config.yaml
d_model: 320
d_expert: 96
d_shared_expert: 0
rope_fraction: 1.0
train_tokens: 713900000
Below are experts of layer 3 (counted from 0) of a mixture-of-experts language model. Rows are named router (the router's row for the expert), gate (a neuron's input weights, with its number), up (a neuron's input weights, with its number) and show model dimensions 0-79. Each number is 500 + 50 x the weight over its row's rms, rounded and kept within 0 to 999. Numbers have three digits each.
Before each expert's rows: "comes after" lists some tokens at least twice as common just before its tokens as in all text. This comes from a sample of Wikipedia text that the model never trained on. Tokens count by the router's weight.

# expert 9
comes after: " ", " (", " \"", "-", " is", "/"
router:492545502487470528481451505516443493509558520423534637489447465471494485539446485528499659537512462452466553481452523467537409515533519501517483485544479487491511509483479501495538547517530488494453476492494472568440476429529553500538538460
gate0:478587633437517454558389514474497513437508549541514546466456618518433487523464550513459570546442520453484502446464547569554459492456522511536548453446422500477435462559439435490493536485506481544427530562484460607469456499441504559544546461
up0:492565517468497488446548560608467487420553437462557450543420410571430527586570509399409452528437454460452506492455526515465411537577626447492514514581453405516462413528507511507452506456518461511481439513489506438492504452533407513449485531
gate1:501401572490481464367480567425480518530457494559502532492494486455541459403511490535418472481444478491532456529519542499505434515464425528514527473544555553433487495505561464485516584530535509466481465483447475570555474518441557540509516448
up1:539452446515599510495540541516528387491532560536446482428511564480415525441436503573514481447504534496461509509481572499486400528553484515525542461517591506502511549406527478527524414422454495540427508518499487526456455515542466507479496454
gate2:506534592507496523443499531477486453441539547536433585459472455514590549486481469680483379506488464515321500515468412441586425445512492397544518524583461535489503436512476499434545478550508512537549437486469596421475526552480570474464490463
up2:544451509546426534522466421517592602551528454486505550546479403433533410460451550525464582475448507497442478563502554532480413604463565476489517462532562460474494516512577497567529522565457670479591437601493466473510543496486504456549508465
gate3:516504477537442463526493416526485437501430416497619527538500505464456458536525552582565506513510518502492561549519509523523473557572489488445437484521447572545512515511440507455523525496488519464437525525555420585544478494404557490420498559
up3:526524498464523557484427513554462438528485493424551527510485598544481547553574525461471433462506500410501554574374404557509470581601463438469484433536484518527457532365508553413470479468497414581520522502517434616563565423521463519469412515
gate4:531504419539477489505578516487453511413598515551526495484445450527547505417447560433472540452511524503455493491487524451470497501418581521596503517512493454507572436486529498504484525453556522441479510430580401523458502465545591446465493553
up4:514489464552535452464438452479476545587506525464497493428453452617484517485564492476505493499525598453413439477465540406539525571565497616498598458457565539482474454335538631468595461396513538569576481529543546513530485459467502530524442498
gate5:518462501470549541441522470476461524465461529552526453482398513510463436467564551349525522487544509510551603529527427527529456496517502412488451551417490596485470463628523370420494534628435569509547499457539570541524504528415618429528510456
up5:468457509531478472500576545444497566473473550454524470496563471467545531495491494524500577424442566576514650471575481449580564500472563498562514490518456481538467409532488427623510589576525514464544558511530492562500468527542553426519551411
gate6:514546422513643508493430522619480466505561495479462531530512478454486532540482527462464459521450445496492477555446496607498460527470436463516611417483487493442546506469376497477557553469544518488582588469531595495515528445482500490454543415
up6:530599549447442486526461502417545469498529391604511549457555551451517516545435547501560473556525534550478459576509550345453532483448520563492470470484400526505428467496560537502454498570514595431434488534469441434522546570539521472551475571
gate7:538425492527466541422416477465452412510485503516638443538492531399572420448462448508541474526476489447466538536513499433546452589567560476420536474443476443463582563573544508499437547498514512451475505420506478485479559577544505556518459524
up7:395491565540519540486486481605481488525471534470412458475401480482461507527412510499488419353497492562460510482559482550568467407411525495452396558474555509494516524460436525499521473467561446500488606595557567440590487470503491460418563523
gate8:464491545507460512496481558531488474461498466554532547656530471477420472494596404467595553461494469545465583494493599462551423510569457552558620436573543490559520524487565499497430588521478571407403485436442463497445449480454593537483447463
up8:579506605475519483461454418494481580433447459416482486412498480397452446562495444425451558546488541497476578474583358501509559484444511608477529504508477481539490466504451437557521445457379502468443522543598485438520569498436532525504521494
gate9:517487472533510490587461499502622593511558456462619551496588440419508411458493523466523556537461485548521497603518464540504581483487609516470482508590492505542587544522436590492525585514553501472504522554532536448495399488575427437509450463
up9:468511550482551604468560514546511546479502512559508466456463440652461564442446505470577633554488456502528619510384513474518439448551486505506464497484513410431521558525478394430500450545444478565501563526520543482429492488491515427501399483
gate10:489529559542476491457523545492540514479537549422426532511447477511547454492465538564461534501536451518520502563459502512498481450483571491541530405560390534438506553553450464480547512460468537556461502514487506600610415444551535476600504450
up10:492500504484473488506472492481493552481506469600544430584544400448460425525495522567461546541558570489483457536525555450464457440480521492533497486456496525443468502588444471614520480479469493513585447513530474563440418546501486510430523562
gate11:449454533463597581509534561486508500463430619540496547460461457538464483490613599534650622511481573541564494502488378516421507517521494622428558501454525529522477446542489445503539545513513429521442497502562550490542490542519463331478466519
up11:535444525630549480468524505505524513482556474418422506535525448494472428540551497444376492541496460482501481586550521543486566538493578544489562488472486500454449482586531583535454504462501536448473530481508431554530439579414480469479485524
gate12:414417527505456579582473534531469507494522500427524547464521502443558518474468471570504486469619551463436466412537497462574549446487549500418502461480511579526390596474566610453491552513522482536446531478484491492507533409539569454499516501
up12:531435449463434572402505422467420509484468426499470446500472472542554577569416541624486557482390458501476522611425525492446463532503508521541461459534536341524560497500519459473546504516560548489501543492521514486549464420524553537533523623
gate13:434542512554567498469422574625492447425409490527382420505466573523482430502588560460473451490488560553524555474493493470454553542468471480465440545573519571509408523491545427482472579543489473530587447490568469550544455521544593519436507510
up13:505569497527505502532495507513448538539413503548480479485496544624499470429487486581389483505544493490535377523523451463469571522405459452501512512530519462469487511445541541422476451464498564499571479503542448456512448492477403545503612587
gate14:505451485529523497509598530504467427493453526377512496518516460477428379447445575449463590550439497490543517523542526504531545542422489432482574457555524500485524509544545491467513429469476530512593412472504552538626463400537469435555559465
up14:469509543438565414467537519519504405482602474454469549540568380520595507485439551382534502497478455403480477515451559546494416521522598507413522483465445432363523481484502436559543572450457535550576401446541465558453417520466528532418513419
gate15:492607432517516517525468504522636496520504536452402412556563500491502485546421470510462565534426518474548409605515504410421520512538471495533538483499464478488487596494541480527543459560491432577527530489549448451489525429568458531461566580
up15:435502517463474477435557452455549479510489502451529547494435510478542525587426545389545523422471448555401443531553458550505460516441544514565431534514572492484573622512497473538484547490556473521489508498429502540512515555498483574576462497
gate16:491594524456434459482454431459492522490400523553451477567460521628480527452492468573509617507561482460476485395526539437464476435486510552610522526521515493549489432506437501494427560512610514536450577505613449546466510532527562516472549560
up16:482592479530552444453547494509428477515538498523432587470406469551497595512432529448448572491604416526490503393471472554600495527549381541539545500433439427575364557504486500521466493509549459472522461461548461537407541545519530500476510448
gate17:470453504528507592459483473526517535599378519505500461457384521470483464541515567574489541405496492477537441558578468538477458578498554550551481530513403459449467464569633554483441510521473482543500439444456473482431541474560551588587500422
up17:525530461508488458477556492429490460603509500521514497426500476525430504458528523521498620541459511490583494544448566518448453516594591616435518471460500513460523491501576410561517484533550522464454500446517490544438579501485495492469475464
gate18:564438516540496562373415456505446463506495553500499435600500506461542439549407457456433512399485410496504517472437539466424509426485553471608486469546525498547412559468450511478385442503513446574451551503549500536481490529604480517414537414
up18:502531498560505526447505540517468506444478573485478531459483421500534507541492564458463486520526517506489494516427398463463612381432413452472534496493550498491439510435496461473516536525536493466547555535573475433364534518463467435472562588
gate19:484500571510494543456531433564468537471516486505633557506531476534445532458519450484457479403428432513471503535496533375480474521462589546628542464547542423595451494346542558516548476473572522485479494463519490506400519453616508481607596559
up19:471543464548510594597515505516511464576496603488475545348507455399431510482570579559471436500464548434552563514455459552413503511476502462473438496452480489569465380507416520487455518479400505440449494475525539426526554517522467513504503496
gate20:482548551500511515503496427441502545389438599480514604466446527515505490465600439450509516594607469493436559389536458537570476471556536544389459497498409532483530503510635491471493524461529456448427457497473533490456486419561489516443465563
up20:491544518514554511537530489467447514582460388502377540512522522553556499522480468487531511462469522483474572564480509577481542608513409480467474490574495500522544516536404570476472449518580566430546525542543533534456476503533439539512575520
gate21:512441480437490476456606586568501426476530442461578432458560591408544516541515539589524484556453476513397545444514467546497501534536518480484529494451512463527438488481513430576454532482489592465401499561441543519533475510426391572551453473
up21:418491579555527380530429571562537455438466530538456508622502548455486541468492520468540469503441552499542504487550469401471555461518564439484477533483506487652473472424518547510586538569483504432518504539529400384495526452563478496466582468
gate22:443460517525517487665518582506417422540496591551445517479545425503480521517468355508492551492504474471480504617569541526481507489572481385450477572448531503443479528435521577435520455437505709571534422482431498359502551495507429574514573483
up22:488558541470422482487597544531469472436520519529469446454620474506487437524490493514600551615544511490522554559520560566507537533521540463451545509513585479492502527554479478530458511440359499484529449569405518466455441516481539529445483472
gate23:544555539413479465471407491456500517453352564516514441500522477504534541554529506555460491437469578532535424380501487576450501524491519528482609430543423513447489457510416521503472518441524470508528579434630536448540489467541491406426501509
up23:458432507505437481516520431527453456451421510441451591494494477509489538472556504600529566559465397521490506388434402428552504519468493552453431470538484561559521470481548454476460531583528411513430464507506485467482490499509472525482563559
gate24:454470433463503484397570508556436574461556533461536553443449518530590445556459500550431560491456476586511584478442403482457582477481510511595510529506542527546449523538508458481476500596558443524584536533633518522528476539524514469442505521
up24:474468503498547622447503490518495469461523553479330450419437572560561560555535496480426578483506403552515463549493536493485501490481439531505555525516527446501530419541515470516525451482501477487523496509499535434484482589486516412510531561
gate25:447495441506462576422506574560520437572495466508524561462502526369467516509552492541486479544503456584463546512513417551541434523405461521572479532553478493509522485552535565537456535486429532504456489494533505603511473431554567436444489502
up25:461548438479585411551478543463554556501465578441481571474522576527458560547457434582541509515495565459510377553508411447505538446575572534432506460445503476511422500529522578481523430544498417594454508480556553569533521528516486531455491513
gate26:488504436483563505530462577527458541545605556489496543429466513548462422429425486524516533497549402445488468548565436429541524571445546493540422537463527519452552431543505554547570518495473510443494447543444472483399546425512541562471461496
up26:572538562517561488475477499517540642549479421535454492470476577517463432499469566487454480440502490399509503499538517485550525489534446541509613498535497545466384529539408559484493519498480512586450482421577480466510562496471474512466476585
gate27:404523459468485571516527498502508509555475590532495538556471490453611532475554478441473508566480485485543616496455538456554393487545594528457522489488412523515524487603573503540468471527589569389503504412495534560460515479542564469581436533
up27:506523551475462624488419522454561520472558431426456447544404563485496482493492552509590550439421568527497445462553513498507453473457477562469468514570506473518482455529461570520507435508453494505524532534440440430507544478434517472485537462
gate28:562542503485438501458416548446581482447479402547486531490443514615556590597447507523529525562554566442388457566502567529561507451493511538549497496562504439455506408451513469456495587402411499578558482540449433511475456484522502499482468593
up28:592532455577569455506421469489520463443479460539486545513433453494408496537516564528499455517419484464478403536459525498538493503450445466568476578495557525546489487472527554539460527388464390525540587490590419493460467555457439521419404434
gate29:449526505602460523413529465468488416472464563503473523530526506457544410513428418461500500423586492506380481413476573568496502536465510440536582481524487480559485493420531554513577433471477465516528458471458441533455412480499473468521559439
up29:521492524383508535519547534569523466570510510553531508536400527589414449437491495532552456449488520426589516406401523566461478481549420508553528439506461644548475378491494532548460514550471587605475479495561523555550479385531559545456520517
gate30:507478484455573477473526484523547443501500518449519506472463498570404445445488426528536434480370449496543601478495452509575505489491557454498502435564609582519483431514559443635466511431525574498549573542569490514470502411530547456493462470
up30:503563537408467487530441524552529487435576569523372486464427475536540511533523570480454573492562501567477470503487483432527471500568453525470472406579410483554555531549358521470540456431494490480461465569513506598426533468646519489532524418
gate31:517455467540491502532412502612493450555501442566522454484477519527506576537481530615668569537449511500505442480551568501533696527490459478495461501476433479515476530469449466507500460491482532465487498528518495501487483459429483509533529499
up31:468488450538479482486449425417570611485459610427507535537518437548493474518517477513492481512521520513487488521485428510529506573481429486549457483371488594473452485432491539468511529510492544540557474494489612400469477525503495529510445489
gate32:531535435589503553539515526464558489390468487493494460456521501492469455588428585392477477487455581445461535481555514511490544471445525513635429481467446487496627534586555472584462470545621603459506544488519602353481507583424491529505538559
up32:590540418505488515515506450468508536594553499465531595556467435555498555578481440525505489460431580566484524541527486582542498422489512540580417534541499463543514342533497602413463459517557604489519432533470507453474547593533503497548501530
gate33:504502535475581451563459520556541460479430513460478478527429532503420470518509430535496507524455611476543581533533555455559517467470505464527488518504526522546526472627355556424528464448541566450401503559562436434448543486508531473513481467
up33:505489459525589472485475447539568494466531451492571470546469450489455588536556497518426424495515513467514469617490545455456511518425427472498474512571550550489553465498490478360496527560519499534536432470511454480473486515495491435471561523
gate34:474529528471557554490431476473553545492478541501477425537480473609490575525458467497489515534540454428452538519546486542449522558474560582420544582489512423472562564525436593599526480521530644440500465480544518509452553431533484543518468526
up34:494552480427506556503557560462549459628493499612428510515496469508453457559533486493587571492560457553487510625647509491557550541417479490481472480526480497459574560497548491528508482499568481428493527613473554453454483419530450465552472551
gate35:533425503571474533522557567494507499479456473498511417464382552494540480426519499537412478466528470541539454516454550507582464497571522514483466533546587562405604470416497442457461486530465515486451446482524515534432478516518509535528578507
up35:528544511393424465556567558570480526474535566526578539492439451526554503490530386537424530580455560514541493554548494540498463520494446442555512481432492468509520468484444499501508570470501542441492520484414432543477528474386486420548513525
gate36:558468512535581534484549473499585491472396538511495514554488550450532452467566508402507480545507516518597610551488501537481496505486444518512428484474435507470501543481515471491491492525376482547473481418390464504467588522471459423459496490
up36:476448573525535394436404427430523460539557466543513397539459453427493509446528396483580526445454480532487513546528488573536544503465535570468573626405487379527516521469382507523488559507556599508477465526458489543500503508490508459487491438
gate37:504491493493495524394533493509488523560442543480524505427531541544476600467444402529456462416489487496448483487518410472492511531517530522523483564431453464476492543441480526429480535428531499445485472578467462561580459504562493449479509509
up37:507496489497558548476440469499515459525546515597517519493491438457433599459473537453594508478510437454563559453491449532511455480384521553562474430517487421431503453512474550414490528492591517564477470457533440546485437490539575439587613485
gate38:578544489447421499434503553521489458532591541533475575523527529495430507523511480541565496507445471405482492513573508515462507517425544496529458561558401516538547516430493476508510501599490413505553490481489522460606515453511545424513496401
up38:523392473461498522504522585424567500568524353523519488418462482501442474562520443530525521466497463574480472513561521489521512522505535575453449478508564519525584509551557487447434471549527574440490437517523532440404571518447475548610562511
gate39:487501536413561501469542486565393566548622455427528454591554495516539533505469514486433474520507567494469466460591528442511504423479477509496513507393401425461474590477524478583468490474568419511439535441459535519463494486445574436470507458
up39:501395548435450431513450466413400362479515528580479568594499431568563574476459494513440475446554512528567512429518448454525535480422570518501506555395475460507476513450515539496577505455611493495443473607529566530424525496548509466534452407